config = dict(
    n_layer=10,
    d_model=256,
    n_experts=16,
    experts_per_token=2,
    d_expert=96,
    d_shared_expert=192,
    activation='quick_gelu',
    moe_layers=[0, 1, 2, 3, 4, 5, 6, 7, 8, 9],
    router_score='sigmoid',
    normalize_top_k=True,
    routed_scale=1.41,
    balance_loss=0.00295,
    balance_bias=True,
    shared_expert_gate=True,
    init_std_router=0.0173,
    lr_router=0.00133,
    vocab_size=12896,
    norm='rmsnorm',
    norm_eps=1e-06,
    tie_embeddings=False,
    optimizer='adamw',
    lr=0.00162,
    beta1=0.9,
    beta2=0.99,
    grad_clip=1.0,
    batch_tokens=65536,
    seq_len=512,
    train_tokens=227200000,
    steps=3467,
    dataset='wikipedia_en',
)
Below are experts of layer 6 (counted from 0) of a mixture-of-experts language model. Rows are named router (the router's row for the expert), up (a neuron's input weights, with its number) and show model dimensions 0-255. Each number is 200 + 30 x the weight over its row's rms, rounded and kept within 0 to 999.
Before each expert's rows: "mostly gets" lists some tokens that are sent to it at least half of the time. This comes from a sample of Wikipedia text that the model never trained on.

# expert 9
mostly gets: "–", "/", " were", "_", " been", " was"
router,194,166,194,212,207,216,208,162,203,198,191,240,246,227,212,193,199,205,211,184,201,217,218,189,191,199,235,207,235,204,227,206,188,225,173,227,204,251,210,217,200,222,175,245,163,221,246,248,163,181,218,174,223,207,261,259,226,225,199,172,206,249,188,163,205,189,260,237,210,196,165,221,152,195,146,253,156,223,180,185,225,203,241,222,230,231,194,205,221,205,173,174,167,221,184,168,163,218,162,193,233,180,200,165,195,202,202,237,186,227,164,195,206,248,250,187,161,186,148,265,140,158,191,146,156,245,246,158,171,253,225,226,231,152,182,175,240,195,222,254,188,211,159,171,190,200,238,189,185,173,201,195,225,191,238,187,108,211,212,173,191,219,164,203,218,225,199,130,221,230,184,247,276,242,192,177,196,213,213,205,227,188,228,212,236,187,225,131,227,206,161,178,219,235,159,146,180,178,192,237,183,186,174,230,206,158,185,217,168,247,241,213,216,168,172,142,166,204,187,161,172,237,208,199,173,152,225,196,174,257,225,166,152,233,223,197,192,205,184,225,206,208,217,245,203,230,200,180,220,227,141,148,192,157,175,168
up5,216,160,174,180,213,211,218,230,190,215,235,226,231,168,229,204,161,209,222,211,185,207,221,167,189,215,239,256,232,223,210,204,199,200,194,189,195,205,204,235,204,163,217,138,220,192,254,215,211,132,185,191,200,194,172,226,200,223,208,192,194,176,177,204,206,256,231,202,263,226,183,201,184,221,203,196,203,229,197,205,209,245,237,199,224,239,174,189,192,191,232,221,131,214,293,237,163,210,198,172,208,220,174,194,220,181,196,194,187,238,188,228,190,176,189,196,148,201,202,213,146,195,236,217,186,152,239,144,180,245,210,216,260,240,233,216,296,244,235,231,153,198,255,184,195,236,187,241,218,205,236,194,152,203,220,124,193,208,186,233,192,164,231,179,232,210,173,216,261,209,161,181,169,190,207,177,214,214,178,161,249,217,290,210,207,108,189,196,205,188,173,152,188,176,167,157,140,164,164,252,159,184,176,222,194,196,171,146,198,172,206,219,196,208,203,177,254,210,190,208,208,157,192,206,204,221,192,167,174,237,206,192,234,219,206,168,149,206,253,217,232,210,201,202,150,212,229,144,196,173,259,174,226,212,212,258
up6,220,194,184,185,186,185,196,158,186,206,194,237,210,176,231,138,150,185,183,246,190,172,234,164,198,234,145,178,242,203,227,159,161,198,195,228,206,224,197,195,210,192,235,202,216,211,215,214,229,156,199,214,216,257,151,268,244,213,177,238,147,155,193,193,170,185,186,198,225,236,226,208,157,213,213,266,232,232,216,219,224,235,238,218,159,228,204,169,201,206,243,200,202,172,241,218,141,230,211,168,170,167,186,161,231,220,199,214,192,162,236,218,228,164,181,188,246,168,203,195,149,209,229,225,161,214,178,161,177,185,230,225,210,236,193,227,174,271,183,232,122,177,213,224,228,270,185,172,250,214,242,170,211,251,201,184,186,174,190,219,219,178,187,200,209,197,183,215,204,193,215,200,168,186,172,234,190,237,165,146,194,183,294,213,254,175,164,197,172,176,180,188,188,153,190,230,216,194,176,284,142,144,227,203,233,201,162,154,217,173,212,196,176,250,224,205,246,235,245,218,170,204,224,173,213,223,210,190,196,202,193,179,201,189,232,131,171,254,182,189,269,199,211,198,180,166,191,168,186,184,178,209,210,179,143,235
up7,258,216,162,176,194,180,194,181,169,187,157,183,217,191,200,224,228,185,206,188,275,274,174,162,150,187,220,215,254,186,221,197,187,225,218,168,167,174,161,210,118,185,213,183,213,252,192,231,186,155,236,232,179,207,217,259,169,223,200,192,182,157,183,199,193,178,204,196,200,225,229,181,217,232,195,209,228,239,149,173,135,206,200,209,199,222,211,188,203,164,227,182,228,220,272,221,147,238,104,141,200,211,193,194,167,165,154,199,202,217,209,195,207,228,163,223,237,206,179,162,199,210,224,221,194,202,170,212,175,247,214,264,242,235,205,143,215,226,232,210,219,237,227,201,148,182,155,239,225,243,221,171,182,214,188,218,203,144,200,206,202,205,215,197,188,190,186,194,276,183,216,217,212,194,192,154,233,188,205,192,200,172,218,193,191,199,256,221,183,252,185,225,147,221,245,171,178,169,226,221,257,190,213,220,266,208,262,218,161,209,263,249,199,203,228,208,270,183,118,228,206,185,194,215,208,210,218,156,193,196,195,199,191,196,206,210,198,211,229,203,246,167,190,241,225,220,198,161,259,182,209,187,139,206,221,175
up8,215,213,137,207,233,203,185,172,177,204,220,229,176,249,196,190,202,159,201,180,184,228,219,189,211,203,195,186,208,263,243,189,234,209,266,238,158,294,220,190,231,198,207,172,193,205,220,222,147,209,185,222,212,244,170,233,225,221,219,225,229,163,172,232,208,189,234,214,207,239,209,198,188,224,185,193,217,210,206,183,182,180,206,190,220,196,138,187,203,206,264,203,217,283,228,191,190,232,209,158,228,214,225,187,176,226,206,199,144,234,206,214,250,233,200,204,205,166,148,204,221,228,233,159,218,203,208,211,208,224,145,186,199,205,191,180,210,222,221,205,183,232,215,189,189,237,180,270,248,256,230,198,201,179,167,144,227,234,154,225,287,140,237,175,249,228,203,185,200,212,186,219,156,212,147,132,241,200,290,168,197,164,146,181,206,175,190,163,188,207,178,229,224,211,254,206,207,174,169,222,195,174,148,217,194,174,171,192,225,192,210,247,186,219,228,309,207,198,210,201,199,180,206,176,211,206,191,162,222,226,193,141,219,194,197,194,190,233,159,207,216,156,215,216,263,190,269,205,204,213,159,190,219,203,188,240
up9,153,245,171,209,201,221,190,223,228,187,184,224,267,192,186,175,185,185,189,253,324,236,179,221,182,234,173,152,157,186,128,162,229,188,169,236,234,227,179,178,227,228,209,217,211,189,175,183,197,194,206,173,180,185,212,212,248,206,162,188,208,210,184,191,138,203,215,178,215,212,155,226,156,211,190,209,243,283,180,170,239,259,158,147,135,240,212,195,190,199,207,194,241,235,193,190,188,189,202,159,185,188,171,146,253,212,200,231,164,174,202,206,198,249,167,231,184,177,208,209,218,137,153,187,223,194,197,208,230,200,203,196,216,224,235,223,231,181,207,214,226,163,204,176,228,196,181,172,247,196,201,196,166,212,206,179,167,180,167,215,171,196,158,227,199,221,208,258,169,219,225,235,250,193,233,236,218,239,208,214,225,251,268,211,253,187,199,193,233,195,177,133,188,218,176,186,170,216,172,186,192,211,166,197,282,166,181,181,178,204,247,144,162,200,210,195,159,179,189,201,214,189,204,223,214,207,177,161,206,169,174,175,184,214,206,180,161,236,147,199,163,214,214,178,225,242,179,213,213,191,128,201,128,164,165,215
up10,281,176,171,184,235,173,166,167,189,138,194,237,210,178,209,211,210,205,197,199,185,149,184,192,244,239,206,173,187,187,196,181,147,226,213,180,182,251,187,188,163,141,178,240,206,203,199,224,202,200,147,211,184,189,134,168,195,279,149,179,208,183,155,263,220,167,236,207,206,223,211,202,180,247,224,197,180,201,149,214,225,181,195,181,199,190,193,175,232,200,216,222,159,222,222,184,140,217,197,148,255,203,218,209,198,221,210,215,219,192,188,218,242,211,225,217,170,136,175,206,192,176,248,165,237,175,218,161,159,238,158,209,216,156,181,212,189,194,174,212,210,267,170,193,186,218,147,231,216,219,208,143,191,178,207,206,161,180,195,192,176,167,192,214,202,220,169,161,192,209,155,231,257,196,230,159,148,190,209,204,201,165,226,250,172,219,198,197,169,172,209,228,235,256,201,208,162,191,155,243,191,196,196,209,200,168,237,204,179,233,134,254,242,134,208,206,235,205,207,225,195,211,183,225,204,187,206,165,236,231,201,181,207,207,252,216,195,214,231,207,242,136,249,297,157,206,221,254,224,199,229,191,196,176,130,232
up11,210,231,174,218,220,202,158,214,159,174,218,200,186,274,197,249,223,200,241,211,229,219,227,151,177,139,233,237,185,227,187,214,240,205,184,188,221,231,97,139,186,261,198,184,188,234,195,247,172,177,213,225,200,191,205,195,208,265,220,164,192,188,186,206,217,115,251,246,154,173,189,219,183,176,160,225,229,207,153,187,142,207,151,196,154,267,197,148,202,205,194,183,151,158,172,195,237,214,204,228,187,146,197,210,126,170,169,213,195,234,164,250,170,240,199,198,164,142,208,217,196,203,206,157,148,201,159,190,204,232,178,178,174,228,161,167,189,212,216,217,216,221,182,200,175,216,190,221,186,213,230,160,216,172,200,186,137,189,166,226,234,233,171,145,227,177,176,176,151,220,204,183,240,207,175,95,205,191,181,244,239,149,213,163,210,222,222,198,212,246,206,210,209,238,197,216,237,227,178,168,203,169,201,199,230,154,253,195,210,153,177,207,171,182,187,186,207,204,170,199,196,205,196,230,229,182,244,161,236,218,223,193,165,180,212,225,220,221,224,211,193,173,207,189,220,227,205,152,231,190,177,185,200,190,223,211
up12,237,200,211,188,177,157,215,145,171,171,153,179,250,222,219,189,253,208,177,204,212,262,201,193,212,185,189,213,160,222,190,186,218,192,231,180,254,208,205,198,173,242,219,229,207,242,208,210,183,163,222,158,208,183,165,168,171,240,166,198,237,175,190,173,170,123,233,214,176,199,198,210,186,197,219,184,187,190,153,174,169,191,200,197,246,195,231,96,190,151,225,213,203,213,251,164,205,197,193,166,262,172,202,237,193,205,147,222,215,206,176,214,206,239,275,185,241,179,176,214,182,237,240,152,162,134,193,144,181,183,240,219,200,202,137,175,225,199,193,211,172,213,180,199,212,237,222,204,213,266,211,226,211,166,189,212,183,216,191,188,154,280,187,170,229,166,179,238,212,225,186,242,238,199,194,168,200,232,224,212,192,140,192,230,253,198,198,213,212,210,152,233,217,257,163,174,178,235,224,247,213,163,190,180,170,177,255,194,200,217,168,235,243,194,161,157,256,188,207,227,189,193,188,215,182,195,248,202,198,191,243,150,202,192,220,240,208,260,196,209,183,141,220,161,235,217,208,206,184,176,232,132,215,156,218,177

# expert 0
mostly gets: " his", "'s", " their", " and", " its", " her"
router,193,177,170,214,231,212,238,115,149,195,190,191,225,212,167,212,191,170,169,198,235,206,189,173,174,224,157,197,210,239,238,179,183,244,163,243,241,255,156,169,174,212,201,205,184,267,200,177,249,171,180,156,211,224,241,236,242,181,196,189,169,170,241,173,218,180,217,229,212,205,199,221,172,226,205,232,157,225,237,171,194,206,240,192,230,218,212,191,168,169,204,188,148,196,186,157,174,237,188,188,184,180,233,141,218,152,209,260,213,256,233,266,221,199,207,166,228,196,138,245,187,155,182,156,152,225,216,226,197,219,252,260,249,156,187,186,231,239,236,223,175,227,181,196,181,242,227,232,269,167,216,180,231,214,204,180,156,140,234,198,202,210,149,185,242,226,219,163,186,246,184,202,233,188,190,199,212,230,207,220,185,188,205,253,204,148,235,151,229,224,192,170,240,238,180,181,217,194,222,189,171,183,174,222,238,152,219,235,158,251,242,212,242,211,203,159,189,187,155,205,251,183,226,190,227,190,186,161,190,240,220,158,215,252,203,194,190,214,198,184,159,160,193,201,235,216,261,182,226,199,188,205,171,181,207,182
up1,183,199,151,227,207,246,227,170,210,249,174,187,149,203,231,206,206,198,194,170,217,134,178,221,164,211,165,191,163,209,186,213,228,212,177,183,175,224,184,239,198,193,211,217,228,137,193,196,209,185,206,253,176,243,210,206,249,211,182,199,220,167,219,154,245,185,220,161,202,242,186,172,191,219,189,179,249,200,210,200,185,265,207,189,202,236,176,191,186,191,265,203,197,204,217,246,214,199,189,176,203,247,200,262,223,171,180,210,177,235,191,197,204,176,205,241,207,240,168,161,202,189,195,191,219,293,193,178,242,198,195,230,227,197,268,213,228,230,220,247,213,222,196,208,209,226,202,229,162,226,182,255,191,172,223,177,129,208,204,228,200,215,226,253,216,206,140,179,198,180,174,191,211,209,246,170,162,209,223,163,232,224,212,239,255,224,251,179,182,209,203,131,209,177,180,178,176,227,189,247,201,251,239,232,148,126,188,245,183,155,239,175,147,203,171,193,237,252,202,237,251,199,281,251,195,222,168,132,177,171,206,209,273,202,183,198,221,203,234,244,241,183,176,236,164,198,221,173,212,200,220,243,224,214,177,207
up2,184,254,230,183,242,277,236,105,211,230,204,208,153,246,179,171,158,187,195,183,174,237,184,160,170,259,200,239,259,172,177,180,215,205,216,177,239,167,236,193,168,215,203,231,146,206,171,197,198,162,175,158,155,180,235,188,210,214,207,226,211,203,188,224,142,215,235,162,237,211,230,181,164,254,232,239,196,201,211,218,194,201,237,239,218,194,246,229,185,205,267,204,193,184,208,178,161,173,176,227,249,185,205,194,177,224,232,211,171,196,250,232,201,246,186,177,218,145,213,225,192,172,222,204,197,212,187,200,193,186,182,226,220,153,199,225,187,202,179,171,206,187,156,195,217,182,203,175,179,207,186,141,183,203,195,160,131,264,225,229,210,244,232,218,171,170,170,191,185,161,179,176,209,213,224,195,176,209,243,180,228,189,207,155,255,147,203,92,285,209,230,202,214,230,190,218,236,186,197,196,201,182,187,214,218,153,167,244,186,246,215,185,160,213,197,209,220,183,189,200,178,209,202,203,184,235,240,156,196,202,226,187,290,221,216,197,206,219,193,156,199,196,166,237,234,182,162,190,188,178,214,217,114,194,202,187
up3,213,230,191,168,149,205,204,219,187,179,203,239,207,152,187,191,188,220,199,148,185,124,203,180,202,201,167,248,220,230,190,177,197,218,171,197,235,232,208,169,163,117,216,197,228,260,198,211,213,168,175,230,194,195,236,242,276,198,168,257,236,201,225,186,207,176,208,182,276,245,190,162,205,229,191,198,247,228,196,196,213,246,173,187,200,211,168,170,192,151,242,189,186,154,226,217,222,176,225,181,193,231,182,181,182,165,190,228,173,208,164,253,268,199,199,182,253,181,167,184,208,200,187,258,132,186,200,189,200,220,172,246,248,174,211,188,239,186,188,196,177,149,250,228,254,262,152,156,191,195,220,176,201,224,200,229,237,204,180,214,227,166,199,219,168,196,198,158,193,231,191,211,224,226,167,222,154,205,181,189,206,163,211,202,190,154,269,186,208,217,201,173,138,202,192,179,202,185,237,211,170,226,175,217,159,258,224,241,209,216,255,185,235,173,210,183,201,250,269,221,243,232,267,190,236,168,188,195,233,230,242,183,238,234,161,187,215,192,222,264,214,233,218,208,203,216,236,209,198,179,243,188,236,210,209,245
up4,127,190,209,218,141,181,187,226,226,213,248,185,191,221,200,169,248,179,204,184,215,224,148,155,205,202,165,162,203,221,135,179,200,167,192,187,182,203,122,175,166,232,195,165,193,191,192,252,144,193,168,237,183,192,184,173,249,239,206,233,232,166,163,208,177,162,250,158,260,213,178,154,180,213,168,211,204,236,184,190,170,195,217,197,203,167,126,208,190,214,200,221,192,224,235,230,217,232,193,164,184,219,193,220,239,245,140,210,148,134,190,161,161,229,259,211,175,152,209,201,179,204,160,220,204,195,190,158,222,206,134,196,187,231,232,201,188,237,215,222,217,231,186,190,209,198,227,259,193,192,173,170,214,166,236,222,243,219,213,205,235,190,184,195,205,227,241,211,180,251,205,183,198,204,148,204,211,207,192,221,241,190,200,207,174,190,194,183,225,211,226,226,172,246,191,142,208,210,184,218,196,216,195,221,257,146,156,253,243,203,216,208,185,249,196,148,242,187,160,177,200,200,290,215,173,182,204,214,191,209,204,252,257,243,294,176,187,260,215,201,191,197,242,208,201,232,187,198,237,154,202,195,199,172,172,224
up5,185,164,184,202,150,198,209,164,153,232,181,223,233,196,233,196,170,199,150,207,194,207,183,183,188,187,174,256,150,141,125,171,152,252,182,166,199,219,211,181,166,202,251,271,208,180,200,203,175,200,209,158,183,203,162,175,214,199,151,124,148,164,169,200,212,221,189,249,182,278,173,170,137,164,190,192,228,198,188,200,199,207,220,194,190,268,224,200,207,203,235,150,188,192,161,234,141,182,216,210,212,195,207,175,197,204,206,250,166,245,155,207,238,249,186,171,260,165,225,203,171,169,188,158,198,255,153,158,218,233,242,232,209,255,229,153,168,244,166,224,252,202,192,253,186,217,192,202,191,196,242,191,229,221,197,210,213,162,206,227,209,173,207,229,153,218,201,182,174,237,213,200,230,167,168,132,189,223,240,175,193,171,209,232,172,221,229,206,231,229,208,183,199,222,209,195,179,204,196,165,199,207,259,224,163,166,229,185,178,212,220,187,135,216,236,176,186,183,174,226,202,200,247,197,247,222,181,228,152,130,206,195,219,183,220,214,218,234,181,218,216,214,195,177,221,166,182,167,276,190,225,212,232,197,221,188
up6,227,208,197,122,216,218,197,167,196,178,222,186,166,187,242,224,215,168,182,215,277,220,164,172,169,195,169,234,227,227,220,243,226,197,215,199,181,212,272,130,204,229,263,206,210,278,221,193,183,173,201,171,173,194,248,192,231,210,159,130,166,192,209,169,243,196,209,157,213,171,214,222,210,195,264,188,209,238,199,229,129,265,113,195,190,264,170,227,195,218,218,281,124,179,241,171,242,218,197,193,202,191,212,166,221,199,192,232,161,175,202,214,162,245,172,198,198,179,176,212,214,199,204,240,200,222,218,194,223,203,179,231,192,209,168,209,221,178,243,243,171,200,166,237,216,176,162,187,242,187,285,209,261,237,212,156,146,187,238,233,252,223,218,197,223,231,184,100,177,249,196,233,229,196,227,198,248,210,231,220,209,215,161,193,203,193,194,183,185,216,160,206,237,183,168,192,189,204,218,214,224,218,178,195,242,204,224,204,162,209,228,212,226,227,183,192,195,176,239,219,164,223,211,227,194,169,230,222,163,185,176,168,196,203,219,190,205,200,233,163,222,204,182,188,169,176,190,199,187,150,223,187,205,209,213,207
up7,209,158,150,189,190,224,149,143,216,204,204,182,172,205,194,198,204,145,173,142,214,231,168,176,219,204,161,245,232,254,224,177,188,164,202,234,209,174,240,182,236,161,219,209,194,178,199,186,198,242,207,179,235,206,211,194,246,200,229,211,179,239,233,199,189,188,196,133,227,202,217,200,261,210,242,208,193,223,190,200,209,217,215,187,204,210,233,229,241,174,215,260,210,172,182,154,220,313,144,216,212,212,223,214,196,190,203,222,220,221,181,163,152,178,174,190,233,172,203,237,202,199,198,159,220,251,200,198,175,172,221,268,219,192,238,204,215,201,223,213,180,243,194,195,182,238,196,186,210,232,267,178,238,241,223,158,110,218,215,207,202,260,171,206,208,165,218,163,179,193,229,246,216,224,243,184,184,171,227,180,210,233,182,248,229,255,188,197,198,200,197,193,228,201,196,206,229,242,232,218,216,190,215,224,245,164,187,197,179,177,190,241,220,241,213,130,210,230,176,190,214,207,162,204,229,169,185,151,179,229,180,204,232,201,203,195,204,221,238,122,200,141,175,194,206,221,264,159,223,199,138,157,104,195,223,165
up8,246,144,214,189,192,226,177,131,198,168,218,230,221,187,225,215,223,154,171,226,242,186,194,196,207,178,224,185,199,229,223,229,167,246,203,243,159,149,194,247,238,213,198,191,161,189,226,209,174,229,231,177,165,229,194,188,231,208,249,206,189,219,186,147,232,197,224,221,171,209,202,174,224,211,218,225,216,219,172,226,152,255,168,198,213,199,182,195,206,154,187,166,179,219,210,189,185,227,189,186,190,225,198,247,194,217,160,244,160,252,185,206,250,164,237,191,139,197,214,187,165,242,221,233,224,212,194,176,182,212,214,224,162,178,158,187,189,239,201,224,268,220,157,160,176,168,175,262,198,208,197,146,197,234,209,189,261,232,225,198,207,212,174,139,207,213,227,242,229,219,204,202,184,184,231,146,214,237,171,189,216,110,219,213,145,267,201,184,222,283,156,154,218,216,208,225,201,172,228,230,156,174,193,226,186,163,220,227,182,246,195,212,186,213,134,220,225,185,193,194,175,186,181,166,214,244,217,256,196,182,239,207,263,230,258,192,190,188,108,231,201,213,224,165,144,212,179,245,182,208,218,188,200,224,216,192

# expert 12
mostly gets: "″N", " north", " south", " located", "″W", "″E"
router,196,150,183,226,239,179,210,160,181,192,218,235,232,191,203,212,224,151,165,223,224,222,124,232,235,165,169,189,226,177,217,162,201,227,215,224,211,218,198,184,157,237,213,180,231,221,204,186,183,194,247,139,194,181,219,232,224,223,193,225,185,170,150,221,218,159,217,247,234,245,152,229,174,227,223,276,228,205,169,235,215,240,171,227,168,209,227,208,198,154,241,226,169,214,232,186,167,240,172,181,237,167,201,151,240,138,212,211,182,186,211,231,251,220,187,192,262,229,203,207,155,148,179,200,152,215,216,162,163,229,212,181,269,192,165,213,220,208,226,258,218,192,195,182,187,209,185,226,241,171,201,174,194,236,231,178,149,189,212,165,181,215,186,133,227,174,152,197,219,231,199,204,229,208,165,180,194,190,192,201,169,167,273,207,219,158,185,143,210,176,186,203,216,154,140,221,144,162,205,228,183,176,152,278,208,207,200,207,203,219,211,231,208,192,226,171,219,159,181,240,204,240,233,211,245,287,231,197,208,202,248,205,150,236,216,206,184,226,187,135,205,181,236,222,216,201,251,211,192,199,197,191,220,190,180,200
up1,240,149,187,208,215,177,221,171,157,177,162,198,210,211,229,201,161,186,154,181,233,223,187,210,170,181,161,166,221,277,272,156,198,215,257,241,201,247,200,174,188,183,220,224,228,232,268,205,157,165,199,141,245,229,179,232,204,205,153,190,247,203,235,232,188,249,179,186,176,231,202,199,213,201,235,223,188,194,187,154,198,184,207,257,235,220,171,200,172,180,250,158,223,212,202,216,159,236,190,190,237,165,200,223,163,229,225,205,166,199,269,196,192,230,202,190,190,159,136,205,201,218,202,181,145,198,204,233,185,182,170,221,227,212,185,164,208,216,193,209,195,206,146,170,213,229,200,233,214,149,274,249,239,195,224,176,185,205,167,205,196,212,176,192,261,127,159,230,240,219,204,248,259,215,168,153,208,192,195,195,195,192,192,238,194,196,160,185,245,162,169,184,211,271,190,169,212,198,226,161,178,197,195,180,233,194,87,193,170,214,167,224,255,227,201,244,193,176,169,172,222,175,222,206,247,240,147,179,225,181,159,217,183,225,232,217,156,228,209,198,214,196,215,182,190,222,213,196,202,173,200,220,157,219,194,221
up2,202,183,147,198,170,268,212,172,205,170,222,251,244,192,180,230,253,254,168,275,262,190,170,195,168,186,143,254,192,183,214,202,212,222,196,196,204,174,149,237,148,116,215,165,198,267,211,197,226,184,200,221,223,188,197,251,205,219,184,232,164,209,181,219,193,178,216,286,192,201,168,246,168,215,169,213,203,202,156,187,216,177,202,223,222,224,172,228,241,212,192,149,201,186,181,169,151,195,235,176,227,190,223,192,178,215,218,177,190,204,205,237,212,190,205,252,116,250,200,183,214,205,212,264,215,183,209,178,206,227,220,187,222,189,170,236,207,213,208,194,195,216,214,226,208,165,173,256,166,195,219,170,200,248,224,178,193,196,232,213,223,176,200,226,172,208,211,159,234,219,173,187,187,202,218,165,226,168,177,130,190,261,268,158,219,160,205,177,188,194,172,189,201,239,188,148,251,195,165,208,196,165,229,247,176,165,216,259,165,215,214,211,195,197,201,173,179,179,253,206,165,207,208,202,241,202,184,214,169,158,242,199,200,187,227,186,200,174,251,241,191,120,193,165,146,223,258,199,202,226,207,168,160,170,221,167
up3,131,169,213,180,223,282,194,187,182,153,177,175,244,205,176,252,178,193,214,261,242,197,212,202,220,180,194,148,179,186,229,194,183,218,160,154,190,173,214,153,201,228,251,207,190,250,168,218,158,193,244,183,226,199,161,169,223,227,164,220,193,180,166,170,219,214,194,187,151,219,193,223,162,172,201,169,244,197,230,135,210,204,213,193,145,222,204,234,208,175,214,197,201,271,193,221,188,180,201,218,286,152,193,202,202,181,204,234,162,187,176,226,175,236,239,151,186,250,178,205,180,130,180,167,202,247,187,124,214,183,225,198,184,175,205,215,200,226,186,222,191,224,145,203,237,172,206,189,197,214,190,122,196,185,219,235,231,203,233,235,197,179,195,228,229,189,200,135,221,228,203,167,204,236,211,208,173,246,206,223,205,181,218,197,186,206,173,166,205,237,134,218,203,189,191,209,150,136,161,114,181,247,187,205,191,201,192,265,161,256,196,239,194,192,193,214,192,226,241,216,168,160,246,227,204,236,218,161,238,184,151,144,214,218,213,198,175,196,206,224,248,162,177,196,227,195,196,206,208,208,241,209,182,257,202,214
up4,193,190,141,184,211,215,200,221,170,201,213,231,292,225,131,187,241,155,231,176,202,220,112,185,238,235,207,151,218,207,229,256,202,191,196,215,161,208,202,176,156,233,117,192,152,179,203,203,170,243,254,229,208,219,206,223,204,236,187,215,176,211,187,180,258,200,212,263,237,215,227,193,201,194,175,247,206,201,158,200,202,202,188,206,208,225,207,234,119,182,207,225,190,249,194,190,258,209,201,187,206,158,240,188,211,146,227,203,222,235,192,210,185,203,191,168,205,213,126,162,169,215,153,215,198,196,174,208,153,257,209,158,197,175,231,171,192,253,274,182,231,239,241,208,152,227,165,226,206,202,180,156,197,187,223,176,196,191,234,208,174,221,195,173,207,196,234,248,175,223,153,200,204,214,176,185,235,225,184,196,232,200,209,192,233,156,190,180,233,211,221,199,207,185,206,176,221,155,201,166,195,140,222,212,168,221,279,179,221,159,227,249,175,166,224,139,189,241,217,226,247,233,221,230,202,217,225,200,181,229,208,195,226,231,188,180,217,276,199,207,219,149,199,206,196,221,250,178,192,230,233,177,162,232,218,207
up5,206,177,136,198,117,193,188,221,201,142,206,216,215,219,170,184,230,212,238,215,208,204,181,186,203,260,182,212,182,208,178,209,190,233,216,238,270,218,140,231,189,180,284,163,176,187,192,180,211,166,187,161,201,190,196,228,161,206,196,206,230,146,224,238,198,209,179,164,225,193,198,238,150,197,195,196,223,172,183,182,215,162,179,224,186,224,225,189,201,174,236,169,252,224,235,198,93,198,165,220,217,230,229,179,211,228,209,195,194,186,188,214,194,167,228,159,176,199,220,202,182,146,191,199,174,209,212,153,163,174,164,209,224,261,218,198,240,163,199,232,182,223,185,263,224,267,191,170,173,217,179,197,278,188,253,160,182,181,187,214,182,223,186,199,230,204,235,194,199,205,225,160,227,224,216,163,175,222,223,197,227,194,269,240,197,156,198,134,242,211,214,211,196,231,180,151,158,165,233,185,232,179,233,193,224,195,172,200,160,208,249,219,172,169,135,144,200,198,234,186,188,259,229,198,191,158,248,193,192,237,190,191,232,174,205,203,189,157,247,240,177,219,174,160,168,215,214,174,216,139,253,165,187,170,184,224
up6,159,204,176,219,206,240,183,196,178,213,220,218,207,212,144,196,201,181,172,188,244,198,206,202,234,233,224,204,197,183,176,218,215,221,192,192,219,294,195,221,186,223,225,211,191,197,160,204,135,210,212,230,227,208,187,225,242,227,157,210,203,232,182,236,196,197,166,212,232,241,159,167,157,205,172,227,186,194,172,189,217,240,223,186,213,218,216,201,213,181,234,214,195,187,154,189,218,253,226,240,199,188,219,180,178,211,134,233,234,212,262,248,194,162,169,148,156,241,178,188,249,217,187,189,193,243,209,226,160,217,170,187,203,187,197,164,197,270,158,192,172,239,181,217,210,244,232,164,159,233,172,171,187,175,207,230,152,238,272,200,220,266,195,223,141,236,154,181,208,218,185,196,144,214,166,230,127,188,204,194,192,185,241,187,267,201,207,143,200,210,191,164,220,183,211,214,221,231,168,196,210,180,220,186,183,201,206,180,215,214,246,187,239,227,218,198,130,216,180,202,156,238,213,201,240,214,156,175,156,263,160,198,216,186,166,215,193,271,172,257,153,176,125,181,145,227,196,200,198,183,172,196,197,259,234,248
up7,175,219,175,205,174,265,205,147,178,242,211,240,212,171,178,186,164,187,240,207,208,176,237,224,182,243,115,212,213,187,246,142,187,244,215,190,243,162,198,179,167,220,183,189,165,223,237,208,224,221,175,152,203,178,226,193,178,217,190,163,228,149,169,198,230,186,229,182,282,138,152,161,176,218,193,255,191,219,202,215,177,211,216,201,216,206,270,161,248,217,218,172,222,231,172,210,148,182,196,224,195,160,226,199,166,204,194,208,151,157,286,174,182,178,257,145,231,213,223,208,138,182,206,232,214,152,216,190,176,194,248,227,145,216,206,184,186,185,201,212,209,168,147,161,187,244,175,186,183,168,192,218,195,180,206,238,174,209,208,190,172,219,187,199,197,235,171,213,195,210,234,223,217,194,171,223,173,230,239,199,195,242,246,169,222,212,235,170,183,205,223,231,193,206,175,211,232,188,255,203,197,162,215,171,188,146,187,170,188,230,210,216,169,208,163,129,200,172,204,224,202,265,246,218,183,215,205,186,155,211,269,188,180,205,191,209,268,208,181,152,214,248,152,218,180,163,214,194,201,202,174,237,168,192,272,190
up8,230,179,188,200,202,205,173,204,266,162,221,193,216,177,114,229,205,170,174,190,202,153,138,174,228,217,221,190,220,175,201,213,148,230,213,209,185,204,211,180,171,194,177,178,132,194,189,212,162,217,163,159,223,199,208,234,185,247,222,146,168,200,180,145,216,206,210,173,271,233,206,144,126,203,201,139,135,203,162,203,223,215,172,238,182,214,242,187,227,168,194,188,192,207,158,215,185,253,187,236,252,187,217,219,171,196,192,216,225,177,179,218,181,162,221,147,194,172,192,205,121,201,207,187,194,162,232,179,134,247,195,166,224,213,193,193,175,192,222,214,202,180,189,251,196,245,209,193,200,187,226,170,211,205,198,235,217,184,222,194,184,192,221,237,176,178,195,145,179,195,199,208,242,197,166,184,243,292,185,168,212,182,233,154,174,195,203,139,225,193,199,198,159,177,199,207,183,223,239,166,204,191,244,219,178,159,185,201,176,198,167,241,260,178,157,144,166,176,239,224,200,225,197,189,248,198,171,207,160,214,199,207,222,196,240,215,181,197,152,225,196,215,173,217,155,223,283,188,236,140,173,158,200,142,184,250